python train.py --n_layer=9 --d_model=192 --n_experts=128 --experts_per_token=6 --d_expert=112 --d_shared_expert=0 --activation="squared_relu" --moe_layers=[1, 2, 3, 4, 5, 6, 7, 8] --router_score="softmax" --normalize_top_k=false --routed_scale=1.0 --balance_loss=0.00319 --balance_bias=false --init_std_router=0.0184 --lr_router=0.00103 --vocab_size=4096 --norm="rmsnorm" --norm_eps=1e-05 --tie_embeddings="early" --optimizer="soap_variant" --lr=0.0044 --beta1=0.95 --beta2=0.95 --grad_clip=0.5 --batch_tokens=[32768, 65536, 98304] --seq_len=2048 --train_tokens=484200000 --steps=7547 --dataset="wikipedia_en"
Below are experts of layer 2 (counted from 0) of a mixture-of-experts language model. Rows are named router (the router's row for the expert), up (a neuron's input weights, with its number) and show model dimensions 0-191. Each number is 128 + 24 x the weight over its row's rms, rounded and kept within 0 to 255. Numbers have three digits each.
After each expert's rows: a language model's description of what the expert responds to. This comes from a sample of Wikipedia text that the model never trained on.

# expert 42
router:145128074156172082101117085134162117110128136080131111162092106154143180161089142122127099098099109142164125101123139110134171122094134145138143090144161124144154100109084125146111133139091129154148146137120146139116085168070132129127124141120120112166156117137091107128147127095157114120182147168158120088145138133132134159101133139106150094117137129122125134127157133102114145128132080132092111113126116142133178100155172148133184139140082143153139163105122112161151168122135183123145096161145112146138095126163137148123118119109157161122140126112142130154134109139105136109
up0:141124121107139118082072099119094101086121124076110117103148142093131163071139144110137139105106128145084125162149151157098150105098162122136121169122110179110128137083134132145129154119163158159123127107126089109106144138132119152118113134109138157151149165126112120120061126115124126141094116130075094150130109129109126100107138120103097147133140107092109126125126150109153131140171116165099147146120137116102150092152146083141147141118126116112091177119140160096098147102159132141139110126109127114167130190150138106149120059103117143117086100109129131110126154088134130125
up1:095131136111162125158120105096111172121116148135112151162132115179108121138142116133129155145090121070117126130134101118159144175120142106132128148132124147094120151168115128099113119139078118125202111118118121165069077143093132168125132110099109126102142153141114144157112170095148124137110089147131114163128121148110116133137149143143134145100120107140135155114162176152108129090155135153128125144154132134130137149133188148083120135103105128098126189154107125129137143115163113146108142091132161118113105115102092152133125196154084134092134137109108155128169122100136150152
up2:143141112105126135101089143168116116094144157089080127125136156101126145164162097137143156124127168110142127114120180098128145132139148134152117114137148108104104136094129168103135130108137138120132108099177132091114115131148139115088163108152144137154131124159114133109086135153123168123144109104178112160142101131075113092128115124175146129131114087076109109155123095123124168130153152107157113099131117133100128121127156130081109130156127110139110109128068131144147128052109167150110117113109122140140140093118085095165105159153120137172122098120121125114136118118094189141
up3:162119127125125167109123164184103100139105175168131117123126094125047119112093113145117129116120172121130169134174121147143098080147126083158061146147100135092109145100110126137122128098100143108112110114143106111149104127191137137138139134139132130147132127124120087146090117145125089074121102142160176135086132135158113142179127106147129138084135106162110139127133148141137140122092114134129152117126124151094102090052107135135089126149119150121092157103109122131115159127143120120118103128113115148127134114132081135114103112147090160123126134119126135109146140099136150142
Verb-ending pieces after a short stem, such as decl-ared, rev-oke, ext-ended, bel-ong, plus news words like government, announced, British, States.

# expert 10
router:141095163081131136119111111138155144135144100137120143170181102139148149157155091163171121099136114114091079132151171110108137167124104093127150127131152157103147140139167132118138155145110123134090127107099143145144144147114164121098171104172129113095092116118126145119196125124108124150126093090158134115106153180169123092155149130139130139153106138111105136141152144157144157155098148120156102163113083126122143129139112109105137171154168126114151117176120124156129152151160128141116124096126131163106144150146140117154123102140131118098108113084084111121107128134072090124
up1:129142104189121130105137119110165101120103157137082137157097196148124151109133037141138095123098160139140119085152125087148127117093124152118119156120141102105148100125117116068135115097138136130137137163131109117134128142164091111124116146111171188087105155116083121138126153136141130124125151131154123084130137151121135114124155126109101147097139121140167085128124107113117130116136146123119163173123119177098113119101123136163116130125158095102090148147126109148136121134099157135110146131105124099093177102184103113123118108093108099117119142143152125153103132134084136118
up2:168139109110071131142105151134114142157138149117128098104120122127149129096139074105094106142106130142066142148113157151185137145110144099133125117118131121162151114135140129142047153125155130143122139119119135135147114110083134150144165116125139136131147104147084096132113172059121095130181119112113111123155158125139117088164126120097137096118159146125104145162117121128073114125132109122091151135160104127132095131105104143102111151148094168113125139145112153157099129138127114159120108116132114125160151096142189113113158122151138125115084181134128095165175115117107122139
up3:125123132101122163151160151090142123131132135117161136120122105084151113137161108079159094105115118139141122121150126109149147107120135126127128095147096194109123166093153116171145132134068162138116136094119124145112109184108135117157110128127141172116117155166099125093121134138087125133105135169106145164157120147138107175116168133158118153144153138111114147093118093133206113091147128119126124084122103129122107132139130115102122117116106163080151116105130124141178091121127153115105101137168102148165143148150132109108107111121105145101094153148077154114107159145158134154
up4:156112135139091140146121160107117131099099154137126171173125198121136109110150114107145127098158145127154171096130148079140165128088103125103123144126145102136108124116075125104144124122102136162153120072165084114119137143116105137094134112120159079141179138126150176116119088127130135151136102168128145129102129122153099126119169143079137136159119093109158123118142132084159143117172137101154096112118107108121148124142168120116172144165110136109130103082142114127178119121103106139129083080172110121125149100154118110105115137161133138094135115127112134136138126126131131084
Word pieces following K, Y or k, especially in foreign personal names and "king", as in k-ing, K-ir-ill, Yann-ik, K-alk-ofe.

# expert 56
router:125139071111172129141104106119107139144161147143146117082099121139138133124118193111114170109101112103138120178131097147145145101165114173123141138142093097141126147084160088124125131112150119108167124154139108094127146149110118116129135168141098092080172093141148090140136134122143134145151120147140110159140081123152150113091138121124127141147112130164144126145112112104114133147178164146114067118170118176146166125144087173102125149089119105128153107110141136166133109077109119109129122131126135077117098111133101105137121116097142115144095146162114171159143107135142133127
up0:168178139092190162107141114115110143131142140151118135124123135136147102120146158147132132127108142122104154109109133098135125121110099159151131174155147166128105139112118088162134120133104132141105093116099110135172094145135122138161124094192146127127141117137141169097098131133126143154115129128129126100114136116144148133149146147070098135125150151173104166094125098133138137104157131121102137114096154095149152127125147122134143094124130121143077135147141114151144094132120120129146139072158123135189132074099170167171131112126072149118131105069145076126145153139120167093
up1:119082140081140154112129166128123147100119144148074086148076137118123139139163156124164121112172154130101125124126150129122116109123150152140134150039093122106130131125130154150097145100150097157139113103090097111096122131104105143130126117123082115140108160094105122093075112099149127121127119110155120123112104139121144112138092121134111134125089097103136120127110090106149106098126113137107122135099212124088161123128163102117149136138140125121150120094172118145134123106137140127098118154179103145144138152106084108126113146099084142109119110121104110128175090140162107106
up2:142084137125123125122144100159133136176076129164152157119151105159116128181127135124155116122124143107135153120155083144119146152074161140103112119126092145127130130094128130125144155088122097135127097119131108161091089105140109104138126149125122083088149138150075150115087103144112118126114118146095138135101139124121087118116107118176142106133120114122153124153086131074121119153146123125130136154130158161127152075135123148105172129109111125123106136096106134139109169142098137153102117108147151136117092139083094099131118144131071175153102121154097171124131168108162169078
up3:127142132093102063156107103120161146109126133104118139160115102100135091144140129106132150144085127144138129123113135133187156109107129169123118137131092155120166142122126094119106174114106123145083174128189132124151084136158125104124133108143151146129126146094114132158092160132127113113104108153125096111112110084124096129137080118113126121150167086136148093136105122138138122147118132136100177146128104098125151120103080137135118123128107107166123130106106169158141113167102146184157111195131164114159110132087134126132165116148156126104115094166154105121106107115089128146
Word endings and pieces after a first syllable, mostly verbs, plus well and such before as, such as se-ized, ex-ists, comp-osed.

# expert 19
router:107156103109145103143144151088125082092119122149112113123124144138149155114114118120180112116139115106134096145099165092124137174100103159139137145129125150081155103159156157121127126109108116102095126081100135138120140160115180119148141128105146124132125126148083144122190127138168133138146131138129173127142122140153129140146132112154138167139105135048068160101147114148136171143121146121103140138149072101091152133110119123124152117131131123101124126170072074130138128118152138136154156163125197132132131106160143113114156105156128114121093112088103134129120136157141098133
up0:125084152142164204150164107093127128154092111137136152140105077131139135104152102145118116127139145118101096176138149141101113110159112121100125119167133124118147166127130124146095150160118082124118159084095105129126132125137163135104134112128124139149127172084115153111146079141133111144096090132148118113143119097128119111155143174171116125104167138134123167081139139148144133141140164138132131128149109143130149171101140128110108097159179117140145096141083121120117151136147142097117119159140120157154107159115112195148166053113131125122136132099094100119100119130132127112
up1:137105085138150131109097162137128151165150120119116144129077122164080121138126121154092124147103175132137168085167119143138127097135154072118054116147136117145107127145137106106136096137162140135110140128139148101136104122160112164107122149110091138145147102107164140111102123147109107075122126101077119135100167122105146076134086125102125129120138125133154095112149146130138130099150136150154167129097128138160104123119118133111099121108142122131096171138167126138118155101094107158102111117052101126125144138095118181129120162125137166130150116161160135142167114119145165139
up2:129111121164132097107143112143144116112131134120138145138160134100146132121103123147115100130154122169124140142156149110154113129148151114090132140103148123157168080127140135105161165114105088106116138138162087160116143170116096124172115135105117183123136159132160086118106140126158126129132163099112067161118151153120136147177132110160113126145100103134104132164104138133136118141091061135130154149171145117112127127115128134134197138149104111095107141147134119174091086119161135140172108138096182159097157140106128151141085163149143149117102112139176124094119114107129111130
up3:104138173155124107133151128115155112172135128108098115099094109162106086140139151132108129094100131126123142160096172131128111098099098154138123111128111121160119112148134128102163144112173129098091113110147158099121114145076165149115112141136137090067110104156143093104120128142120125125146082167118138125139104137153132149121133179125181127111107127110116129085146113084148136110159124146087113199107161160133105094156157150116155120110083109116126127110132101090136162112106126120146113144116119127164104131137076171144093144159144099099157147153160139148117130115151128152
Middle pieces of Turkish, Slavic and Japanese names and of some English words, such as Yı-ld-ız, Yek-ater-inburg, Yoko-i, endogen-ous.

# expert 24
router:168141089122091119129138117111113126084100146104131147088132157132138164111111161114140093108105150114156151123152130060135173103107157173119139101117138095156127108085125153102171106115125123120168091128191115129112119175093104163143091120115153130134134121133109136115119131109116181146119157152117121122121111144119144163120144111123108130132094143111150141091124132103165126107155091133161117116140115117121114114131175187117165151081098129121146096091104121127155137095100115103169138089138146118137134103174060094150112118099125098126117116100113135139152141142146123121
up0:105129110103106081075153112147139123105112136141121127120104143090141166152149096114128140127141145093144136133083144115132128114089140124158126089105119151144099113135097156106132141128087119153095122133172135104116118094181111105101149087131096132118156122125162151124105118105116123142132135123145091071107150143104141130143124149094089105133103083142150142140130183132129149130089070107128154083115124108175123132121157162102109121148131114138135114096128183140111114153123152121166160123161136134126110190152105121112151156167111160148158105133092089113132114098146172166
up1:106121112179122156131117102160131116157135142144119117119133125154150158161166117131126149154119142124124137140172131122164129138098154124108116149106116121145129142117132122083134106126152139163107135148185120147129112113119149136128105116149116156102145088101164100095078144128129116091118153122089093155155121124157099137121137134128126114123145126190177117096094150126062164153122137142145164130097122135136119102122102114115099109100088148124147136171098154140067121113156109096099172151159110140178162133109120139155121144148127137115114120143173118104083172072147116183
up2:114156114127081124156113140104083123144166127134101096125106125151139109114138110105131115107170119117096102138109135120160152140107097111154128134147125119125092143149103121146152095105154186056138105112119141132135094141122125125133135097114105144136136112134127109067117124138134113122144104139126111139102083145126140103118136137126091115076151122100080151150134155127119164079122104151105164128146113110059116124125131144075123138132108114117122104123142129060085164107154171100132126119128133143147132146130120156138105114147114113147131116125055139065166137083151157166
up3:145145084118191149140143151124125075127110160150115118122119152166100146177125143140107111146105122159132110153134124112120122154119198142134113152097135097090147160128126117083162167142093147159158148092130123099101152131146093137139146153169149134154159186141100131121166092149134142160146108159145113128135148149111109160114116105139109123157135104136124093071132069122141116123116152100125100141144147102127127121156102142144116152105140120148133148121126117140118124136109126130147162179109174129117147111149125137095110101157147152066084127134148101128101087096141155149
Middle or final pieces of ordinary English words, such as rever-ted, esc-ape, prop-osed, st-ores, re-e-lected, often followed by a comma or preposition.

# expert 49
router:152124166102102130166126103153140109148147096156063106117131154140097121116152169139179168164144135108117117126092104115106095139120143119086143115075181123112105116100104155134117157096147146122116120119126156117096120136139103126142160119172149099107157121119145160110158113100112147111133140099165168085151134100124148099175132163108122124166140136143097104106116109142117114157125100083111126096121134098098153151083099125110082131108148113135126133147125143100155097119153135137173139096134152116144128153156120110135133088075137128157159115080151160155112099107136123118
up0:141107079125088126160143134122110133136098125136086090066124133153140115136140139109148133156168146146127105124077114118126099141120109092102147128117129159106123092161131131098110101134142098143108046128152125139141110161154070119147123165141150126105137141158135133154119075132099120094126159146145159121161136131112143127154121140124125112135158120122108148124120088116122113140135117125129121163123134129126121111101105161103130100076137112075168144143097088116103160098147072128149163133163120165162136138135106158126159118113123132162147118143133148173164135110200129082
up1:101123172165157134121075165139096112112103145096136127160126114132137111144129120147114098122128110164164142109147174135165145140175129115172087117153146114130130123116115103102121143122128130117172131158170141109174135142144144128156113171096112135108117153087099114139123111133148101106146144156131120145106148182097123126109088115145161145108123123142147114136130141100115144111123101158170138125088114164168156103138173124148175123179149138178130134111133111167114116136145143104089152113094086131101177072108137111141128172137169092122109117165116109101139119106125147146
up2:104132122149143112126068135112099141120150170089126097108089088152139129157151163111148111102102139173137151088145092152154168110181107147162072131141153109112142128135156130111143094143118153114170138119158135115153120122098122136107105119108097158129132118096111098139130069108135149135148093174114108157141156168141134131143105151141108090125154138139168110159109115112139096101168119150119148112141116158142114102150108112131179113151116119093103132097117120139103139173113124104115121120087108146122152101096140092153144150154140113129090120153144063128130176144107133120
up3:123110149163144144167141141113089137133139146152161141086154115087130123138078093108117063113081133119109156125174166157125127150184130114168113144150106126095098117091090138130139138121106125103114158105118141132163154128185133162130147163093145159077129131136140107112146131176161077115141138136133141148126103112126142094116158112175131099141137142094098133125122112121169114135125153122139120158145107130113097147130141128121175104130137146097144090081109156131136135067187130116110118096116137110128127101130178108141107102150111160110125111113149122113126117108120106154
Bare space tokens just before a number, mostly in vote and statistics table cells after a bar, such as | 197 or | 9.